Below are experts of layer 3 (counted from 0) of a mixture-of-experts language model. Rows are named router (the router's row for the expert), down (a neuron's output weights, with its number) and show model dimensions 128-191. Each number is 128 + 24 x the weight over its row's rms, rounded and kept within 0 to 255. Numbers have three digits each.
After each expert's rows: "comes before" lists some tokens at least twice as common just after its tokens as in all text. This comes from a sample of Wikipedia text that the model never trained on. Tokens count by the router's weight.

# expert 14
router:163142131130102125102105169140116098111115096136144128125103122145123119119157167117174185129143158092109116162136167130145150148147131123129126173113122088131114110127131159076144128146189132
down0:145142115093114144109106150150131122157155135148143129132157121105097117104128125143136116104129153150130167160108104167147090125127117085142137150171128101109150162183114165114160116179145135
down1:145136100135125105144161155109125144106108137130121093119171111110137148150129138132087166147130122128090134092097110053143119105136195144091165126158136125132190182087103146196151174125155153
down2:139133174103121143181119167077132126168118097141168147102168120138120104125085071135093169168096163132146142146136134099128139120146090115122063187128127120150160125124099124149106141147147104
down3:182118122118147114142121112146121169165198136105149121126128107150104146173115144151136112090128133115142095094138120104151101104167120088109128144095157138084106150142122170123138117100134106
down4:139147150144106151162147114119125160151143120112107142093127139162184139142166123102142126115129136116093114156117108168111112182115155076131162141109143114137129129135142179124151143122156138
down5:116109134131105108083173140111100141133136146186126118140177102124098129109144127142124139124092132141146128088138138105128131141092143117132132142132103107111171134126118115113146176109151162
down6:132162108126122145158099149103113145161148107123133160152106139130153150135132126132129152123128144128133154141115117159155128157132150137156152137165166123137113128125126107103138154138107108
down7:119100121165159169109123107151143101141138100110074150108115161171145162148137129119142131155078129127161172153156160140166103101097109120124124165127166127126122128115124130163134121167112113
down8:100122072140160139118104070128127172162137127137142120077110098122149122124168093128069119181155155142139178132111105122115145140145145082155152146123133153091143137102106106135137139110135162
down9:108194143126113143138153122123117077155110131136141108124108166128137178106111093095125114143131170106125115120126130112132130174149141086134162133155111151102149137142201107155136095140143131
down10:145177125100135149150078157159100155163094137101157124087145137147119140152161137130106148117147140137095147110172136118139119168117178107138140115138110116128151143119094148170167140139145128
down11:109108178121134126124079106088134115098121084113129105097118149091127097133118136119113154154149128107128078161081114145115171122173111149124148107112138140101093151119130112090129128124115184
comes before: ",", "1", "'", " was", " (", " is"

# expert 24
router:128129107118086120146135125120128141085137129101180123098082088115068090126165161132131101108114167158111089133113136105113140139114121121120167137110120132154171127148094106100170114120117113
down0:161107173196156147179104125133147143136146130123100127168207122124176103121151078079091117143113147096136116095065129120079114118151100154144174162135132103109141099088111106151151116111127157
down1:123091075114088097128113127136110135137145092169125104126143179078115139126147126156118124123152108175079155111116096088111160134151150163104155150126115131114133121124114166096083142083125138
down2:126129149123114110138142123148132091112127107119146139149188144146129122128093097100121140127134119106167139105140133107108126085119134129133159159088116128149178137143114132132154142085081129
down3:128103136155159147177153146145150139099083138120099116147136120125116147151103094069092110146134087086101086097128116131116161140102091124098085126116133133168117142105105117105122131129144149
down4:153128079097122160147115129077081076138163128138140154132162104074147145119140134106176109115134175139133141148165179120118114126129055093108122112090133162141161102078092118128147142158093109
down5:103112106157142154137133137180078151130074111120124090158112093078112165115159092129148156107153139109149167077147117132135103112130148092125130113153135133143103133104142143196174117119125131
down6:164161123131105155093110123167117127127090182174136096143118135092084137112122167135127136184105092131127096092114134126100148121107143099132120115126169150095153137149151138136134166153159126
down7:141168114115167108111145146132098115119134133097141115157095138092111145171152133136077112159140157114092117132161146144112133177112113142140141174097118102188132144138090117097140155149099145
down8:151105104156112078129122134141095114103141150126110119156109122091132107129088115164154129141099136130125159138142086137134125158130133155058116128151139122153109113161126141119121160151139093
down9:115065136124087138174122102124171130119169124181124153111099141167132172162129132129144122157111100131106127141124115123149157119125135094168091115157103168105109086127141179128096146145112141
down10:121145115121162179124146128121122156138149154132115135178178116137102142120149138154105107131130148109104142127157173093101111135054174122111119123115131120100127149152154153151118103095104131
down11:105104140115115135109107153142111135130098136106154129128168135099143117120162110149136130139153151140142104126080135102134129126161105108134166130121142138121136109133082147102137113128106108
comes before: " of", "|", " to", " from", " for", " by"

# expert 25
router:124112165168141130136142151121144120114108134115135121160144117088114112114144137113113131147104119164135094149146092132129129144137111100107119126114108141109118102162141123127159154128135133
down0:149104138139115105114131137108125092130131132100119169193130103117121174131153157135135110130138104120161175120145097089116124091089101109111113134152085140136138142110123142130127137111133118
down1:134161138160125126132100147142116146094192101123088096161124140132152136108087139114178117111146128126125121118109117139136161139119132109116152168097186113101159142111103131101115111139104110
down2:084123156163144121129137122102119104121091149084133148137137122166137184136149128132082124140111153093129164125116130122138116110135146125129142103058140124152122069128100149121156155124117112
down3:137106136114135156102160131161107121128111131107072164122132132125143132128139139152164153125096098125156101082105094136141088064127080165109128090098135131129135129138094130162137115145117071
down4:143131158128129091113166163129139130143096114121175144090105125152115190105121107170133114128109158138147127161092175172152158171117144105158185144081116109085145108131163122135174119123112114
down5:145170139125130127115119133115132100110084119108121133121141139137105147109153083091125119171136115133130117107179119160130124151141100156145085118130133121121067118108132117144129120138110161
down6:143155135146120073102115156140161113114145109133133149105106139163156193126139119110175177138121107137135109183107118157128107072093111130151105119145138135108135148115111093129170139149144137
down7:115123135134134109126124123155098132122151112090090098129081133089155118097124116114143149101117111082142117136111134155136123092100154152152142152109076114133141122126122151092144148108090108
down8:109118126091101115138139112127169159144137131157136118104093101118131114127182144093162100109115178135146132118168111169142097117127136111120155137113086154129152144095167085108111117162104104
down9:159134120150131134134137115086123133106124085104120135177098081134108102113122148118106083152128132125120101132140116101153123089143130129107089147100166104104136117066165141101139150129146147
down10:117114105143167114081163139154106134124163161095148138134074123147083136101128150115141119131177100136155147123090124100135110112151115080137144107089145147124124113153096170124144161141116103
down11:129095116112118120124141141153120121151128128124117115072112136115119113133125106140142128118133115108134144137109126147165136135160174087130099139086102145118101113131076119114116100100126116
comes before: " ", ",", "'", ".", " in", " are"

# expert 21
router:118141134111121115079097106142123114082163156148179158160137131126086137161189141057093132144132137084114110116150143109139135089091125144125108114119113150104147148123099206140143108112129161
down0:154106117138067109125115146139112135172085113162121178160159146082122114134116154115173115102090167134127134121106122131146113100125105111082138124094138089109130132152142130107118083143135076
down1:130173049178190148134113109122093098162142106088143118164099146143161155147144199144109088119078152122119107150147121165151119142138139108066169160133150115130097109112151124113109159125131131
down2:177140144073160059098134152141085107101124114112112108108140083164131103151148116142149098135138137141141154115135138112102112092121125163098184119110118179142136105146131101131144116117106088
down3:110117111132119103124118131067172114154084109088111162091132102112143143076124113118170105179172163104141145134143111067148152141089152128110119145128148153146120159116107151110129135132125147
down4:105187138120144152146099135127155120087081146098150128138125140098147136099105122117132103172125127113141107137197128137137120129124107085135174153128116127112100123112166122123128129134131181
down5:123163130100117113082132123109125144108106180117113138143090178115138120129088140105113147144110121114119122166120146152141121125172142142146124148145121093132138127098115146114116134130134142
down6:125104119123114196094109148119162158127119158080154159103155135122140137118110137126125134179136138134123167117138134082169134155090121169097092143121145134093102100110134125140126114128105160
down7:144107142131142131133137135105079100123136143160152100134144130120141131095124156162137130161078114137135104117123090180140149126115111114135159129111130153142116092112186126135128120121095153
down8:175152095130137145131090155111066122117106072155107121188087175125111131068132103115150145070135161131107085132104143151112095156159094133083137102165146149112128114115139136106073125120144137
down9:154109138142149128163119150137127125156121122120115128161079114169128107134169139100131114130154136174123157143142123127152124114123126143170130112099130086131129093113119110128096122107135102
down10:127104144087133051129153115146152120161127149146143182129114070093121096156122152143146143097135143140119127114143135106123173084170125164138130135162142125140140127138139100112139131146133093
down11:141120110135143110047166142152144143140176130124175106131140090106119129171143164141155137144114165128118103154094108118117131139122091143181123165151110139141121141134123128136142125154151130
comes before: ".", "0", "5", ",", "4", "3"

# expert 26
router:131115133153076109104105152144137120105125134157106097145092124116150114116143158109126114146117114096145114103125126093093094122125181139091172110109129103089113128114098126119101142136123140
down0:203107122102091127087156100144158117110099149166154142132098156145152149100125145148111157121075131148127134126104129127176112176165101116155136121112155109158094128155098109138126112179181155
down1:129127113180085107095078136133149124116161184105128133174121117123164131143129138103109134149130162095110104147106129133126130140173110110107103181122167155143101140142119152097100099100133117
down2:134081131130128123135127128134169136148111163177165128146124192106122084100152161156127104132137115134137087142136162132116120139171160153134153114081098144162137129167129156123184115164133141
down3:116103146156142113144148120127136173119126117105159091096153164082099110146090131133154114121104091132133162119145179105093163144130124118089115144132123137174122147117134139151105133117116163
down4:066145186138092099170128148160102147112181101115114154157096187172153126116127089144076127139092162088150130131065107122127109134179124118141130115155111132150102114067119137154138122139129127
down5:153129145136141140140144122090137116157127144146120114165120119135182125129126106108165124154147142140098140091127131125080109108142113160122077099159088148157156083131147132153087150144129154
down6:099132138142131109141131170101125135113131100116142102112168111143100114101153139102084101139145124127143116097115151113125105128145141130152104157107113141116131102179126125139140059119129130
down7:094118118131209107148162159110132145109097067151170144117120114119060130188136102113132142108118120105121135093098163105104166100112142137143129160100143116136106094131114093143168137150115095
down8:126154113141109082119153136140131153180128100112162074088164142116104143133147119080103139167124119116142133114095100170091114096100115129174193136084124123146116161122133124131131121117088100
down9:160125114119103107128155127152128146090112145099075136150128123158125135114127136113132109077143116142143114118118200127107159122118115135140166119125127159161142141137146164146154126110133110
down10:149183165126107133113147138144096164110105100144119136107111162180157159108133119131127120110163153088108128102124137107106135160118137123160101047115096125104144135097132127090119113154151112
down11:136133139150123129172162167124072143152125144137121131184120146145114088146144140132188124131144092152120175113154074126150089132161118103148148141137115114129094100094137119114088145138135145
comes before: "1", "2", "3", "4", "6", "5"

# expert 4
router:127096119094129114132122118078097110144126165168157140139105132091124162146076118120140132128130186167157123102140123149130115108138089151154135155093157183098166129109079129103103177116167165
down0:165115142099134138119098140149112161098171091119140123138122169140152111132106142126147122131106183147091188127076116115112146116140177142104149116112129123117134099135161120139109109153055104
down1:120135145180102118117142162131129127157104119180145132169115120123104148152093097131134119117147136089176061091111166111147129155138128177136164094119083119120117146098088099139164097112143109
down2:150137116142164121155134118092120133104139109102126110087141155124138129123112132086099137134124141099095146115104144140128121139138115128155104141109124156127143090158130092136142123108161110
down3:121130104104096129125115106107173125137078112212147127118115129123094124133149140115089164105151126138090123113161108076100155150100135158170093169169134093136141105139116125127120098100134124
down4:119113130123087098094126147157158129102149132136120133122082158168100134141131127131082128116135128145124079133082127075104184176131148140114135109153126154149115125112110118155163144068122184
down5:142130167130135175115127144141138145150087157106121125128142161143162135141117145172108152093110112124140085134168141156101131133102157126125180169088104121123135135135110159118156111130142145
down6:150173127128093158165191112112109146123160134134104121129102124146174081068163125116161107126155139123118103109139130154141088128135145133134136134175116128162124117138134167066139137163109167
down7:099165137107125142170142146148114147181151151148143128114206139102096102140128119144148118135091148131099106168125159161055098134152140158130138103086125105127115201137100113159138103097146151
down8:152140141103156168132133102126151113116140151157147130132127123194171128113145147147181149145163154137156129148152099156132118125172144131130128140142138093141153133144116155126098138133121140
down9:105099099126111133146152103145130108110137125108130117147122130111154136125133153102132105116154072171133112074115120169116155136160115154147105127164124148151142168129152173080152136135125099
down10:151120139160146144125142148147080152151130125086089141150069136097129132105134118168085122143135084060122106128140121132126108107090102119097139092130125154108129110139154135160115183097150118
down11:140130158151120105142088135133101090114107098133129102093166131161151113131138155114103086180085140154148089141119153119123178162158120147139132142155135145147159120110106125170141137128114155
comes before: "s", " |", "\n", " (", ")", " is"

# expert 23
router:132092143167086162112133152136150150112155100104127142145122110130124174105132115139132100116117183140135091136093102138129100178126140140130153137099148181109162130134091087127130193112126125
down0:149161120176141119162125147162144149128138135136110087125121184123113125147113127144149156105103133109123141130138109134147116080144102126140106096146147153131147130116123092134151146120158121
down1:137127154126126125125127106116137089107088064148135140086140125170094117136136137155096151136135154068149088147117163118153119146061126144154128133114128106136110149172093137107167103158129105
down2:107131103151173140152104135140181127179129074108111102140092108143132161105159186149137111121112087098143175168143115131115134147153087126157120135135173108185137176162108138140139098130115129
down3:108113158158086150123114097120113133086145080102087131120098171118140092066154142160133140066108130148144130133132124151113137131113136161083098095156194161113107127148087151087126105103133141
down4:106143117107120074102140119138102130141141133145155086120160100137122170086122121142173125140120140141154169105174118146094170125116095129117168170077152124136195152123117121142071119129081137
down5:106138124162078099125145139129127148179128105140131162151127169125146122120142129134124141145124107118060150143103141146088139142123145113139118078123090147147119142127115107125061146125151120
down6:093136115135129167110105115140122164140117120138159131112145097075176170073127116151142104122119168159147116122142097098046121112117148144107119112083150151103157069122146109099149118132143129
down7:126103098113157127161139127142112114061108161109142147130169135141148134130090140129145157113121063126136149136138109149135126110121141143111155098080138140151106165121104154122111155124115114
down8:077153117095112134110120084119141114120115141120138121122163160104106124108127131138106114137138122093116123113133163101118143159122122161115134106165109107089126116101107098126111141112139151
down9:139119142149156127142142117103080138109099125153074095148129122165112138107137159131125130115111082103122118099103068121147133092120133100081125150147127170126096102111175100124109123133145111
down10:108123134117088102120164099156189172132150130153109107086169161128144126124107127138141127154172149143120150142098152114128112102114147159117117103100082128146151096128129087120126084162111165
down11:177151100150124136146127148108087145156138118129087140103103148122137143118116102135169111128123154179106148114133120144155149122158116091100115158145134142136136119123132057114123145101113130
comes before: "\n", "-", "|", "The", "===", "In"

# expert 9
router:114067113106128094111118102168139154116124145158148155130157176121089130098152107131137092119153137090134134152101130110114120111140149126117134102147080144152152093126148099159123129146144123
down0:133129126126138104065126089095119133087114123171099132122151122096152164122167129156136129144137144160094103144168128139108147121129120121126100130097154119122162156101110120172083151147047110
down1:122143134106179113179165117153104117099138115117148122137132142129117099136112150098143094099144122104119126151128178125114116113136132071097137152105148158133142139157126134098087138148119101
down2:092128112160167093111150076160121125105134126146125154122120132173125127094118102154106166123112132117122084104106133085088174143125122155089123120109103151093130168154129151092164173110146139
down3:158158142123125149129113100060127111124110135125095134087122138118152107140180174120123054124138104158126124105131171146137123195110122139154121137156118137132114174132118149103211088164171105
down4:137140182086130154124097138130126130107090114120163104131142098117117140138105104124170125136167118101101132104133129103173108142166130142137146153092146098121106122109171105142134114134137110
down5:129170106143117132092102141091131116121133186086118138088146126122157145136095127136124148143111098193125130141134117138132122122098154125121115105171099151126098127087125069124158139123126122
down6:131147157104121137083129133094140123114114101114095101123142124158132090132130132121132136123109133106133113130181114094093082127135151137091150077150110171149147106115114126138122100082170121
down7:087131071128148117143146127156116162122123182155107155106146164098094091114120149146137082134120100041141136123109163175118143140112149098086144147115164134153181080111144155138142075084113137
down8:117126137143118158131092117135125111131116121095151114105126120147129189127104128158132118120132170131111129132132104151124125134171163098118132141139123152150099153145156143108116143142130122
down9:129106123175154143174114136110100107105151107153140090093135167139134151128132118108142138122124156132067087159142127122149122112177147140111117115151086177098124086156145129119119131099096128
down10:093154150113135137126128151152137118092158113110126181113150143155126165132151182148169155108130153147134118130160156134047086140106140128081143110091144108150124160131137125116102156130129131
down11:146100162076130126056122141143124136092131169123103141120157101136109134171124120129132140172112117163113153116122087111152168127097128149144155140130146090177151172097143129156089116123147131
comes before: " the", " a", " his", " their", " an", " its"

# expert 8
router:132081087139139132162109126155114128134144140118133139119166150076096145099094096154112117112175135112143076149108113093086096105114162115143122104106134111119126148174119138122109150149144103
down0:102170168123132065117136112150134141164163125132123125117150137093125092138134181115136107124110110202137115139152133147113126104156129080168124126107087144141168170096136111113113139084152150
down1:105107156122122133099192118129159086149122123153106075157137163126152105124138128075138114136123152098152139124139147139143127136146146124166143142121125136119109143089126153136127100122117158
down2:100133164136156118100107156080141077118158152098141167135133113114083098126141161140069080145131105125113152131128125140109138121128132127131125161170096138153134119115136115117142143131126079
down3:105112129146144113096165139164115101149094081117124106108147100110131140129129135116086162130155146117114114101128147144133167123122132134148126175120143124159069090123134151176119117092124088
down4:151139115122155100144078126181133151118132154154099125112143089103110100111108129081112120087156143104158123136131151128131161159112098123103125101152159150121096154146174157128135160082099148
down5:143156163111109152128136150170117138136131147121119138124137130153113143122124163168135117112114109131131123151149154128115178121162121141124197158128145118136111147154108143134052143115079136
down6:175137142073158121144149109117091095128154152125135137145136125122114152162138128131132137152167111141133124134123137116108155113101076156120132137061125105152155154108108136105133157143105106
down7:104147076146111091117101084076130128150125082104157115125135129149169148153131091114134149132136158083127147102098087088132115123138161130137143113115138147120142148125112104127119141139099120
down8:136143154134133109123114138179124088101107076143059106115108141155088077154132109121092154156124071095103098128161152109160168146124094127118163123106133124145158106148115122116089152098154128
down9:085106128160168094135114109127133119137127153116108114132159143100077136147132130187120087115105145080126103155086152154151140144138095145149165156131153125115171153150077143127135145142147082
down10:118111136137144134177124150120099150179136122165134132125166126129138117138110131118110134124102103126106140128127135118093147088175056083140107112074109157108111120131167129101119109099133138
down11:089127138094142154087121141103164121131119149117105097185085120127143097113104105125088111128140126129117088126108099149155154199137121196147130106117146123142153135114067127081143102138132152
comes before: " the", " he", " and", " but", " which", " it"

# expert 28
router:119100112141143106081070125113105133167109127139180106126086136134096131130128100138107120121138154115164099115104071125137173115128124098151123134110147147137176137140117149114128102160110110
down0:118154157092143139092143121155096126119128133145118099153109144151103106118115167113145137108104145141128135165117140117158164127133144113144101113114163134088123159103099135153090124168150170
down1:160106126091095123117110099155120115176126143075117162123122146152131150139095150178125155145068138104132112147120091123116148132118119097146140145145105148140131129104127105131110154145181143
down2:163136171116161186115148126124145120139114122138138120107118114130118131086135124156114129096120167151132108179196114144133093094165142163128104123103143119114107166119113098140089120147088148
down3:150119142151142151064140105103090133158142115099126138131130108104137141144085150083149136136099138151114119138142141142156163198195115092105148167142088110118101110102112127155129138111103130
down4:127115147100152166073129105121078093113153154132116122155138141127133128125163148138169145085102125105169110121148099127136108077123125096068110151127108106107155139100114108131115144072152146
down5:117144113154124097116139143117122066108117147139125156135131139142158130117123134095147117129142120085148135126120118072124152110121114152129090145151123109124090146134153134102126108090106087
down6:119118165148112148116112135124087137127087114148127094112108089186157127104150147105107105128125195122170126157154120162126089130123114133122138100161127138156132128155121081142134113130148139
down7:136169104090139147099171187165145106110128132095108118127108126171124182104131126158085147130150127080140127128084125114098136151120090166180151107123152117123109162108064138106131119127155172
down8:129149095108121100124110124104143145112112110105097154123162133142112123098117124162122118087145151108115084129078173086102134141095121128130099101137157143140150122104100128157167114129117119
down9:147174124114121101128123151129145108110108118117107154148099204162133108133140130135127129126145142116134067100111128139110147091105152136148146167126116124083115147081141162120162136097097135
down10:094084141120172115130126108140117104113179104138113153120118154130122104135129160118140091105104116157084100136125134158149133114099131102076124174118152127136112131128122111087163126138125112
down11:153156137170132105144104162150132150147141135151085141103153134159123141114133126144102105119120117118139149124149140085137103089142124126087176110137179120131114152133113095099107112070115106
comes before: "8", "9", "7", "6", "5", "4"

# expert 18
router:129095120078134090159121112124136122100142108100178182143127140152159105142102147105115160121122179142104133126119114120150140156146101186105117135148109125128133078140129130179138116120106133
down0:097136155129119134166123147184145166160142149110115117083138139135123094125132131139119109128122113113125146140088141157087122134076126152109111124078101104122146122103106082149188148129097113
down1:143153123094175092128106143119127108105129147131088163138164152118098121091133172134132109121126130108118111165126152089167097090141143141152143103174129100141124150076165165107115103122112131
down2:145120133147118132120155157118148107134112094078109136168122136135154168087138157106103174124109125113095069119136137128131129141106117132177102094141120156156153152150089124135136175133129126
down3:138104114142082209152116109107158095086086144102131140156130126120116093125109102088120133162176094123136153087146130147174162148104113132185117132115120122152173116143115122113129135153069165
down4:140170135152135116127093083178119152113139164111184140108131135128143143113137081105132121096127149129119154097109151104138127118101137127157106116146130144131109113171111108157120180133108117
down5:116160117121096146150175133070119126143146143076146130114129139108148118127138124089160111097157145122136122117139131120093118139074150115123103082143104121128154152120178100128075108135092117
down6:089105123152154139084086141127140109157139132099107082117137079130144153158072147096163101144127142146160108161114114108071144139150156118103077113130106131124128122140127143126147113111087130
down7:075111101093137124109106145116131140128093088124119173118102123137143113136113151111143129089153131149135152133097102097107128114172195107121103163070126190115136116146123123136145137101090164
down8:123112134101093141101112163092135113124131127126125150113127107127154184116176154117158115136138153136092105182140119118108126132107139132139089109123142172107164153145108126129143094196098126
down9:157121103094154134127120112126139136125144162142151132150175084103123141153115143169102049126131149128150116122177121136125148100113113131105133146108125149085156143135114137125096135131137127
down10:106114129136091107114126162135114180131113117157149184095143165128125134078163133177113130133092089116131158152086167160106162142128164189153167132096138111150130137172103083158165139090110088
down11:148084133097055123155142083147146136152147125118149108129121144129125089142165115102141191113139134093104165123148109124127119125105156145114149125093114101127112112154071152124114119137085148
comes before: " to", " in", " by", " the", " a", " as"

# expert 31
router:167140116068135114135159164182141155153200120114128138119110116153120105118118109130127157136129131094161103100150133104134131162180144113138129138114142106134144108162144121162132151110174124
down0:127093098121110125100108106164103136137131118103139119126122114128093158128095105104149120091142165127142120123161129118190125113164100112121113146144151156126148121150137151150150085160136100
down1:107120133178149122122090154134140078101116153140168173113119097139114186092129170130134140116119146131123129124119129127142142130136154137117121159108122127180090108160102154117104134153144096
down2:134093124180139147119160125111150152131138117105118076142121138138110131172159103092142126114125131152124142132119120111102130107154113121123132123105105119161124139084125135113139144163129131
down3:153144085111084130108150147135129125149152138154114135118136113117117159137153145118127137138098097094098163151125144125121136165122125141118178121139149160134154148120102133119129121084135115
down4:113173183114103167088172120126140166145146090139101152138131121099164120136108095093147104064129184111129111123126121127119152102134106062110119131131151132125102126138132112127115115126123105
down5:128107160126155124141111119142113142128152074146166177128105142100107112104145103127100172105134116115090122132130147137127132094151106075169141083107124113138126123109154119136122189071173107
down6:151132156157125133094115127084129108143106149114130130107141150114125100147088102135135134128122123139183176113146124089159120114140155134109156171138165134142120142119188134136153112119121162
down7:109129147133147147153137117125111100145163167124111065135140149135128104115143151098144112099090130112156120122047158181145112133111141176155104122139122105108114069122164128150160139114115136
down8:136128133113116150127112149158128092143119158099123115144149127164147145092143104125164127165161106127140114116175134088135114145121107152098130119126138101089096131162113073115099116150134174
down9:115142134123125124097130092138083164117133168100110146131094172126153092163151141116147143134125126098109163151131120168134116152137154124177111122097106117159101133102114103143142092107078093
down10:148140076139136119148130149147140088132094152124126135120117103115131130168168157101166103112159178129111204135127132117140166167117120109136128110098130140111096120108104124131103131091108159
down11:103127146129092108094114131118092170177160089165125171121108144116134103176140088131109130101130148122118148180104103145092128100131150121135082155103112147113123121108142086144124172121100085
comes before: ",", " of", " and", " are", ".", " were"

# expert 0
router:144127115117145096128125113134125092138112124086134167137144095112114125114139108160134146148131131142115140139141144134164144110141118137166121115123139117121117136143139174087137130152152164
down0:157140144178165140133119153121076119134158147170114121074118157156170092098135127144101112130160153140098118145114148150160126142105128188116123121124128124100126066132088140128106170155100112
down1:115105153123123158085158133113150122148136168150109112122130097147165130192122158143162134152117155141051140091135110137117177154172098102135102157110104100121112167117094122086135151116135121
down2:121112162108140157138083156194142126090122130136075104109182113099116123125178136102141155157103164119112121136087104152091109152137104113190123152084120147091120133177103144085147142163139107
down3:142140140123108105083156073093162087149133122108138113133161091060102143128155064091121121082096124111141144163112145120140123130151143106077116145130134132098108092124087141140102167149140138
down4:082154147156164110171147155147117124104144111147126140081182152146133123145182122146152120149100153112136161146129154081108092102140143123122127101125116150182122110129094084131107148118135128
down5:148097096169123172130143124170158164162124181128131057158139170106107127073146154151143124095111096139078144146115109136119172166167135142122152144103119152126077115171140152166134106130067115
down6:106127138122097178117116097149121117181127163154106159122110154122121142152131118115102140151124123138147137111139101105113158160125133117147098134095176119169159087125101153110120095113178119
down7:129133114106127128108086137126136109085130120100152106109101142156094159137161119158154118173164133147123125119106131102093108093138099140107123142119125106097132141128137114148172132146136152
down8:101084127111101144126150125142141166095111129092115101134127096134135138156140138107082134170138134122145101159161090124139134104138110127127148104177115114142138111104109135167096122162119091
down9:126147107128077143130104109137121088168104105148094116123140093122120143126146106128130142093107142112115101138132132110100068096069158120137158128125082104104128123144112125103107116139111139
down10:138084128158139119082081155144062121154104125099122116125108104141105091107155125130106099103108112125134124125139070150179109115134112136111105098140123153164146102154108119124121112118156130
down11:149121151135131146169139143108135108126082137130132124159102103125113105118149126112126128137116101118176114138125153163153127158159120117121110131148111104119097196158139127077080167110080109
comes before: " |", ":", " of", ";", " Votes", "("

# expert 16
router:129120132166113133118120130118141125122140126163119170138128161118118135159130117062149128114127109112101111116146177138141162092112128076116138134164203165130172173106109117158161081133124106
down0:143129134126111143100143121120163117150183133130147101144142141136130129127144098119115132101167125161122098132067123086081105133132134171113112157132120108095146135166166134127159091152106161
down1:129091191146113115164133088115113085139129128058117169087143161118162096148140130073091093146089116123147121124136149113140129148134154124084146133105117121099129101084153113117078131147139126
down2:082111104154153100115126169117096123131197082112139139156117100069126123120134141105099137089132111123153114109131153119144060089097113116110111112130166140145160105134138161144132150128157119
down3:116166112138117132145141121129126136120140166137090127102137090135130125136123077151100137137136130100118123118129105133088137088145147111116128080085091101116092108144166075129122098144132139
down4:104138118172147139139072138087098125103110165108147100119179102130136104145134109113118125109110179115112136140144128151123105105086153117111104117095104143116117142136072095119119096137093133
down5:098142120111105093092125103119110162086128076149125147096105110149103137152147153083163173097072111149141110073120104128152134087143097109120118121132158154140157103117144103160108104126134152
down6:137122131139106152148111114111130131098117077157148151078182164124139120113111162129145118122096093100138134128123113176087141085106137124080145101100140142110118073149125129148150130104082121
down7:091096129146136121127108136124143155102096149146088138138099148143150103100152137145124056120131112118117104116091156166129147126123127116094142120136167157105155130136098101153112129133141166
down8:098140104116119106126120204132134123095119174140159175125126116142112169116113076194087117132149129124115145164110170098136161136128122159141127166103127142122086161132121105129173137118092134
down9:173156132139145131138182116128175114116154105164124137164133147126125110161137163127121119069150142183117134109112100114152140130123115106136108119092137097091165135125160136144138107128139126
down10:114146176160127127109122113100133122120145111129094142111116111147174186113090115186176129118126163193126124150113098125152130168137166152092166165119118111122090095126103129123127082168133130
down11:106146160117152119124131143151136129149101177121117103155138100141100093128095123092111108131104126122160127115134168162118131117130154135125114172141078089134123093166149159125201146134110117
comes before: " |", " ", "0", "1", ";", "2"

# expert 29
router:122162149124129148087107198157095120130111113137157147125116160115140150123152100100097146096114118133120121138118127095141119086152128108160122113109103183148137177134133137099162139123160127
down0:121095134126169148143079129139110159105144134108122082132166108108153140125138134100135121122070096132115120124111132097153130100098161141120095138131167133152162121142127108100096146116129094
down1:158116081109111195114108117144154119132138216139145129103098131118144121169108123119114135131108185093086059141147145125121116095149122155104117135106092095117137096128120119125116136092139142
down2:141094155185093132153117171083160148106112159090072094119129124155147133143113065125133084160152121124155153093113130142160122124094108095128143103132139151119127136113110100173154129104117148
down3:152161156126196110126108078129196103127107137132139147120157146143128133132097113188117159129108102126170114149100135159104130115162116126121129117115122114158140109130100127097130200105085055
down4:106130109152097113088107106104152127160143138153159061105107173151124156120072149172093144114141115146160116154109154141120169125163107171131114140142142147135143123125115158124128098176156141
down5:106154135143129076137113148134103129169141147142117132151120123122107166162156153159118146116104119101141153152142148082146118094134141146116127101124080130140138154155074089168151129122166130
down6:117164094124178151128104117133165131103133122070098118164140114169101127139131169112143179117117139100121129110111142108172156136101129158123089147107133135087149116180132181155148130154131123
down7:143136102147120091119128100115136138117138099113143096117154142122094082101153114111152093133146099164135114150111092152137109117088129133120140110128122122111096097124169094162142137087111142
down8:109130172123139126129115126119153101098114098123138122113109163150119111112124074149081128158101135138168144149229138126121083141142117161129145148127168130137130117129093115144135139147116137
down9:147136129149106141145180157122096141157097142151131130127125118098168145149104113112183150136118146102164155146158144098133123163111139093131127118134114120169097164119135127163077130155122148
down10:066140166119122149118080135138135129113113139127141101158136118162095141129089158113111141129129122158139102149117161150103159145136088124142094144106160100138132149195098138165123096106093115
down11:120099136168121147166144169111131147102110144111134134108129165142122154121106121147117138152079121076178146103142125123151136127128149083096122062097127155155115131168142120124152117116114169
comes before: "\n", ".", ",", ")", " (", " It"